Weights of a small mixture-of-experts language model, trained from scratch on English Wikipedia.
Size: width 96, vocabulary 8192, 11.4M parameters.
Below are experts of layer 3 (counted from 0) of a mixture-of-experts language model. Rows are named router (the router's row for the expert), gate (a neuron's input weights, with its number), up (a neuron's input weights, with its number) and show model dimensions 0-95. Each number is 128 + 24 x the weight over its row's rms, rounded and kept within 0 to 255. Numbers have three digits each.
After each expert's rows: "gets" lists some tokens that make up at least twice as much of what it gets as of all text. This comes from a sample of Wikipedia text that the model never trained on. Tokens count by the router's weight.

# expert 15
router:121157138094103086149122139157122130131138139131156125160134100105111129122164127087095127115115092117117161149119143141160114134124110114113128119132095110138146133150178137145116152064138119098148182092132090182129176118139117106135107130164159088107146108108083176153123149148126130149
gate0:129141165155132162119120146121110103118144120112147149137155145139143153143129080099118123110087139162060158104151106141127135110125091133132139100161114129122140085095105098126128079129101143106166153106115151112176146141142145135137150168101109104117159096088108143109085099109120084126
up0:136119088108136115141140122135146147131108143143125107113093117104126113117133165159146140153163125083181110122127157132116111151132158131127129164100144144107110168166133142134106176144152120157073096146141100134091121123113112148148090094158159150138096149154137117143189150154153175155
gate1:111139117133129141127118135108126103098150121138095085109132127135113113117073112142121125104104104095148090140173097153188169146123084137115160134145148114140093102110103119132166169111129189172095126100144108122152132109109123149119120130116159084134104125162080116111136140148092142127
up1:118125131128114123144100120158137153146135165132157166167089116143158115147163115124122131140145176130109143115118175115080113133095148153103098164099123145129154154140126137121079085159159103109151133100091127126089108110105120123151136130158067146105147103078133123121165130108163119113
gate2:145145135156138102121105148138122150089057135148122148171122180130188125161156122163136121155133093140110206120109125098123131132143115143129093122128173115151122125122163134089121122108133089164116145132111105140124110105138135091143122128128162122101093131125148120155170145140147157130
up2:122113129109119163144149110127142116174191122120132100090119067133083133090098139076117141094127169113149071142148124177123125133106142122143163123134076141109130133121096130163137139147125164089139109119142149122142157151117127163118141124140105134146170132119111127094107109108102104117
gets: "ed", "d", "ing", "al", "er", "y"

# expert 42
router:080172147129122113134146135180173153160115163146173127158127125124115135092152122105127116144098096128105127146112139135144111133131127063134096112127117133128155123154172134123122127079175112100151132143133109118102138119145061088135081134136144117109091099130128140149132140155086147124
gate0:154144150140091121093167139130154109135142153115126119152108142141123094101168088065158130083160148136146102145091126107139128135094145119129125099144130093125104108117109141161118145119104134120140121192172134086141128111092114137099093130153151116165140112122105142161136097174139104105
up0:090102155120167130176102107132119095143127102115127152134158170133148155135123113182127131143123122125115165137139130125121132110172130124081114172153179116173141151148146097120121098160119164112123141114124124159128151148137178148153167100119137105104154120160170096128101142114094147156
gate1:092108148107155126131108119132152136107114140118150133096093118145140126072110137105134090139095147124149179140079153097127104129115144091121110121146162129122199101161154162094127104134168108108122125132121106070152110141146098102142140170102151133115165121126084137125132134133156125106
up1:175141094135094127118128134110118096145126115139118137153159150116114126175147140145120158116153088140105100119169100151134160121131114161125143148113086127147050147087094095164147159136090148151126121127119137178103151112104155156119132082171114126124093129126160108148134131134115118148
gate2:137112122124152174126126140151080085109134143124154158137145139151124111100131099093133159157168150109146151121153092115109119142140091109107143138134137115141103167131104161121114105170099158157107099122151096143136177112124124092149060129118144064140117109155129127166109095124120120120
up2:142093116133142175122128131143083086121133146115147146135154135147123099100125101092141174155174144120147150134154089125118123134142095103102146142134143121138108159129113157121121105174085146153106096132155105150131180121123113092142060129115158076144117100149125129157104090131122119111
gets: "s", " School", " season", " University", " team", " election"

# expert 28
router:107143131104117110130148159165143149161104156153172120151139108114081125101126127110119082168127126124104170168114134172189119134102125085111083121108087114143124119139145118141139128093150113083157136130130098105084140094180097099133131133148128096113137107133130128150145145149104146119
gate0:156095114120140148115127118101127101154131082124147094118104096124128122066140116156105093123144119129141121132110171144131140132168172163121088147143139118073129118157134121144132126149103110099105132136120145114131093127138125155159166167140158168109192137111136136151171127164153117081
up0:145105145136141155110124125114117110149127082100147089113095105133106127054133140148099083141127121124150124149124172139125138130168174152124077135141144137087134119150139135165135126143113117068125124153101128115129082114150119151139173160128150170105175136129133153145170140138152123112
gate1:117131129163116117122174144102114127144151152142154171083163158151117100109166129116148097128133105143107155126158140131137166144122151115081106142129057084156111110117152150142135095087140164132105114091157119147146141091153116118137115085128097120115152151132097171134133109116137139156
up1:156110124090113135158099107138145122103113108118096099151107103108139158159092108125116168126133176127146081127102117123121137096117114140185146116125193155130130134124111092121128148134119096139146149152095139097108097171099118129100104175116163119136097101128168087128138134129108123087
gate2:129109135181082143126146193138122123169112146126095119132146098092125075168145121114128124096145120123126157110107122126111141100115108146136144113162091122134152110119135143159166105154144095102160131174161124093160163133122170154123135119139091134156117160138169112123120162161100132119
up2:133105142168082146119140188133119123174105136130092119132150090099115068167145126115141124093139129131116159112110120117119145110101110142139142116155094122132150107121137151159164102161135103091157128170165124091158160142128164150124142122137101140155114157146173115125121155173097131121
gets: "s", " name", "ation", " career", " title", " season"

# expert 63
router:121128190108112112143143109155137155141113145171130130153148097097098173128126121119118134137114111109111133151168173139148122130150155128118133099110118128103152140113141134136076164105154071120131143125134080145083127150133099119125106117157140062090123082116144159160104127152101151124
gate0:129099117168120120110136095145111112122112129136107132153161122154114151112111133130104108152147136118149079151134158107119140151190153114123157119152123145078101102137128145150146103108134108086152109157148144087141110118117118123135101084112113105154127170144079112071075130108164092113
up0:125136133082142137157109150107150161142159134116137122108108131099132116144151131117151153104102135116113179103135111144141103115087116147126100111103125097178160158107109123111115155154114141159107130110103121151104138147135134131132141182147112147078116088120190119188178136142092149144
gate1:084118162114107108083174122137090130111139112102089134115105130087167115113124143121150177094141120177140134133111135120129121111124058109134183144132138150154118174127098104110178102162121134148119121115132103141152134110146143130103162119107132122113167121129141152122116110128082115092
up1:103139146106128137157137103128122150101145130115115125167140181079103126133124129104147135090105157132146166117095143117139091153128098098136177096116139109117099137121085118112140123112160100111101115099117151134140112128151139144160165156170128121114169167106122156101132069130073103107
gate2:130173128164113138140109171169126150150146126121118152103100169106113126158094156099095146126118169132121134182132114144125105098118124159089127127147094123151147105117145142180066170150112139150115118127136094108122130141146092139099164169139114088082118140143130097122131144144131127107
up2:120096121095148125114155082080149103121115137143153120161144100177149133097143103143159105136141096126127117079130152113129159169128124107156128114120159147102120144141102109095191090114151118111134129130124174147138127111096159121165105101121143174184151138116128156133139112101114141147
gets: "'", "a", "i", "u", "o", "n"

# expert 6
router:115146131116063100180140154148159147159120136132144094146121110116118149102155121104129102131126110117110147134114163126165123155147114119089135123111093117079136123144159119138110137081144126093131133112165116174113156122127098089140101141153182115105133132117121147165082148148092150170
gate0:142129148122118117111086106130130127133183144133134149138131146142093092108136062111086104157138138123110105144127101130123152171146096131153112151138151130146169135134125139121070171141152163112101105139112130148159121102166098173135129124105122109098159157118144146107150085103081121155
up0:114125109118142137144174142129113133138081114126129112115130097096166162131130176154169144102142132142156148120132152122122084087129154131109156106120088121113070126134124112135195100119112112153159149130155135085097129149096167108132126141148125124152088096133113113146102166161159124103
gate1:153138111168166127132099142157093142107149162113140125129115151101151137126132147165133110125177150123141159147150123135160077175112099127087127133129143154184139128154109128090143113132128105105101142128108102085099159084120083150150116123143095169137172126127142125148131180122141136129
up1:097108142087102130120168088118176106151122106119123118117130112146114130111131111090120136122063125138091093124107144135091185077150145150167129137116122115096104130099118123153107148142128153143154114129147155142146099167153175130110142137110149073106088110130110119120112090143103129127
gate2:164103133105147108181131162111144151105164138151140149178095110116139112138113159097107086112165166135128128143104128094135119174133116121108161110104109143138172127149146161148112106145112138108129104096104152116134122123111181131098113141131153147101180140152160117136136117070116109159
up2:174104128090141120184131159123145139114165148148145148181092101117156111131108157112110100108156163136137120148119118100130128156128116124111171133105101142131167127150154166148108091144107136110114110095105138112135125108115173138087106144136152149099172132144163123128146120062114125155
gets: "ed", "d", " used", " made", "ing", " won"

# expert 64
router:105146146132119136125116124139142118126127154156145127133159104078125147107135120083073125142116106107080172175127180142144091145134143126135129113126115144134157156140144129174110155119140100128124184135106081140108136160153068124141101107130140127073139116116104158155130170155111131139
gate1:137124091125136147102116133107113106072081119106153194131116131109158089086145169156113104161128113109153128124096119131129140145132129150150104141132129145127117132136136121132117128136098149104125148147130112149120134143163072081168150137094090090112121112148152149084129178125159090106
up1:087157142138177122122132110144138107121086120126135179136111143098126060123122163121118110171192086112114121133135109101128132145130120126134094150159137115098155158146157169165129108164115135123171162138103095095120134157149099091146122136130100101123153153143166144138141141130119121125
gate2:148149168159116119103122127162130124152139121140117128184162135144132139136108155149118146103124152148118099109131131105127110129125149121131105148081130123137118118134166095102084098182158146084126155118107082154161111156127095130113119121125081138092098112087137066164156124130110091138
up2:145145153147109117091116116148125106157147127159128132194150125142130137141133156141131142100098148156116101119135146112127111137136146144133099154079118130126113103125154110101085101168151147072129152115097091146136116166111088134107110122117107137109078109085123071147142125123125065145
gate3:148143153095112151136141154142146132087141158138170115140094146172130167126089138094121125153123111154125132075117161115093138134159150128142100109157080130139137171164169146133074164113137112151156144148121145119108122118117103149132167118152147176165118161107140101126104125131136104158
up3:142143150097111170126136164137119130093143177152166105128092157152123145130090137101099102151123111152134123088112172127083141138168166129125088117153094139139121162154173144135084165103141127137156156126115136114112126124112100149135162109151139169147138159121123114141091124121163092151
gets: "'", "s", " the", "’", "t", " a"

# expert 46
router:102148146127120124158139146158149147132121151174152127143172114108135184125141102093097140135114115122090165161124127136152081168149154109125084070112089154112133177136147127161130161134141101126136164108154117140123150143148098086157126132137125112080154120119099146143117149160132137135
gate1:131116111131123149177149085136112122099110150120152091120126077111133112134103136138102125104164163119167145166097091125116130120082129161104129044106067132161128118119119099127110155159146130147131096138122141122129146102154129146136157133150086144152134173096124107117122123114109129141
up1:115114090096109152158146089132118112122119142100145085120123093122120119127113122144104121092148147122155149147080092119131122116092140169108115049114066143161128117121096100132099162162150133146129096145095147136109129106139129156152157139142091144159125166084117117113104121141121142124
gate2:117138156152105096132161104158131159150123128169109106127177084098145148118130133085169136147092136130128159171106121142169106143139147099110143094131095119069127091139133129142105159107160091117135145100116148123095170125110141129160094153144157121094139147110124169153125147134158135129
up2:109124144163116093125156114139118170143143134161109095127191089095127133118142106111160136140085131132136157157086117125164088140125125120119125106122070124083128081157142113141112146106160112133127155094139162144099168146109132111165139146151139131077152142126093152141120151137160139135
gate3:170159121183118106107143117159107132130160150122125165139128087176105086124137125153132119163155175148124143127115153109145130114110114137096153100121110152131124141141132131140145135131121088175148142144162102141148181165166139129130105120113132110116170112115078136118092101089139083109
up3:167176142180115108144132105195121137130173148137128163137106073150117099121142153137146126181142159157132115122105143097147140123104105131121153095125102170147130136141130143134129120123127094145161139125153102127135198149165137119139106111125140135105134099139110105118113105101131078111
gets: " the", " and", " a", " The", ",", " an"

# expert 43
router:114150139115098110141155124121123150140104149137139136120168069101143154098133076108095152129117140115127113136103152158150112141105106087134111090060111114088146100137144123145142167122144119121134159109158124120139148131142144124132076133148156114112137079116083142150129177176106152129
gate0:121102141121159127154129143131149148140153174093165101123097133123150130087119153117097161078123098122158136123113121109086064112117196119153144093083150108131137118130104115113126123124133150113111134144154111120107099105162086122135132134096084139144116097084116130135140161139165148135
up0:118084134129169135159133142127154152133152168100168109122104150114142135090129161115094166083112098110159139126118121104103071116121194127148136105095157102126131118128112115119124126132134147113117133144150117109108095104165093119136135133102068147145112081083127126142139153147155159126
gate1:125117114134113136103160146132156119139113083124111150094155099119115110084165108137097157123157147119140115090135132120142123110112169071128112130078171091114096074096140156151166145137127121135150135156172142140146141116168131144085112131155134140127124096125079119115127174154115120107
up1:125107107168110145102147146127135121133126089119120153106139112126120136085159115160111165108150155113146125093136124146126117131120160079132086123121167080100093064089145164168144157139122119141159130156160145153152149129143142150077112123141119145138105092131083122097130167146138136112
gate2:130140144093122117122145146137112095126119083082129201127157127170104138089141158182117158109133099149118089129119136152167120158128117134144095147096134167111137070134085142108115163094143108122124145135123129096133086136143138155130083120145120125119123101128098091154135154144133139131
up2:116119104154130140137105109122140151134136174174131062127080127087144121182108094097146100137114166112139153130137119101082127090132138132138157107166123093134112172114171119144143104157126138145132115129120132164112166130103125106122178136113135133133115158140173153103111096090130123130
gets: ",", " in", " March", " October", " July", " August"

# expert 17
router:108182147121102129148122103164157143149105157145124101151129133102109167134132130091124139124117088131116159146105189183166110134131097122121120113112110123134143130139185126153122173097111095125150162114133125140127179127178127093143097162166134125111146111088137120136123128170119143140
gate0:123148155180069128142079144143101163135124127144131093141145155150097185140122130131116090127163148116147163114096133128136134156126099147105135137096133155127150095140121143117106144105120127101115142101109166158142146105136172122106122142115083091085169125145127131161126120140189148124
up0:124138153170074132135103147129089149131116126139127096138152158144109206133130114137105087113149148118152167107111148135114124155123087138123141151100117143112140089153116132124107175118145137113131123090113146152138139125120161112108133146122088088108182117142125157157133136116202139120
gate1:170130128119157168131107099122087128139113174155108170133161123101142140113123138150065147125155121127157123101146141097089111140152128153136125109122166146141129163114093109092082110100128141129153129114098180125147169136142147116141151191113144124145162123128180134116131140117158118136
up1:145142099120071103161146160137126125140158132126129139120159139107139065127166121130150151103136126103125125099138146133097145120115127162113098151133111114103117118109150179130128140104169140122127093110078077081178118136127106140122083160123082114092115109079104124111109101128123126130
gate2:113145123095112100119151164125147160119082160127141088128129103134098183142113126139118122158171113124109095107173136162145139121114126106146109080151087135086160121122164156096137129111110115113143146133183111074113119141143136091131111109130158161101093144113095119129098154149116130138
up2:145145128124126099124160114093114155159125115110099155114170133121146105135121143146166116104112122128133123087116136158136144130119139111129131136134152115118154144141116139119132164172106136128163065112120101198101153077146133177110126143140127162167100147138108114204155100127126129093
gets: "y", "er", "e", "t", "on", "s"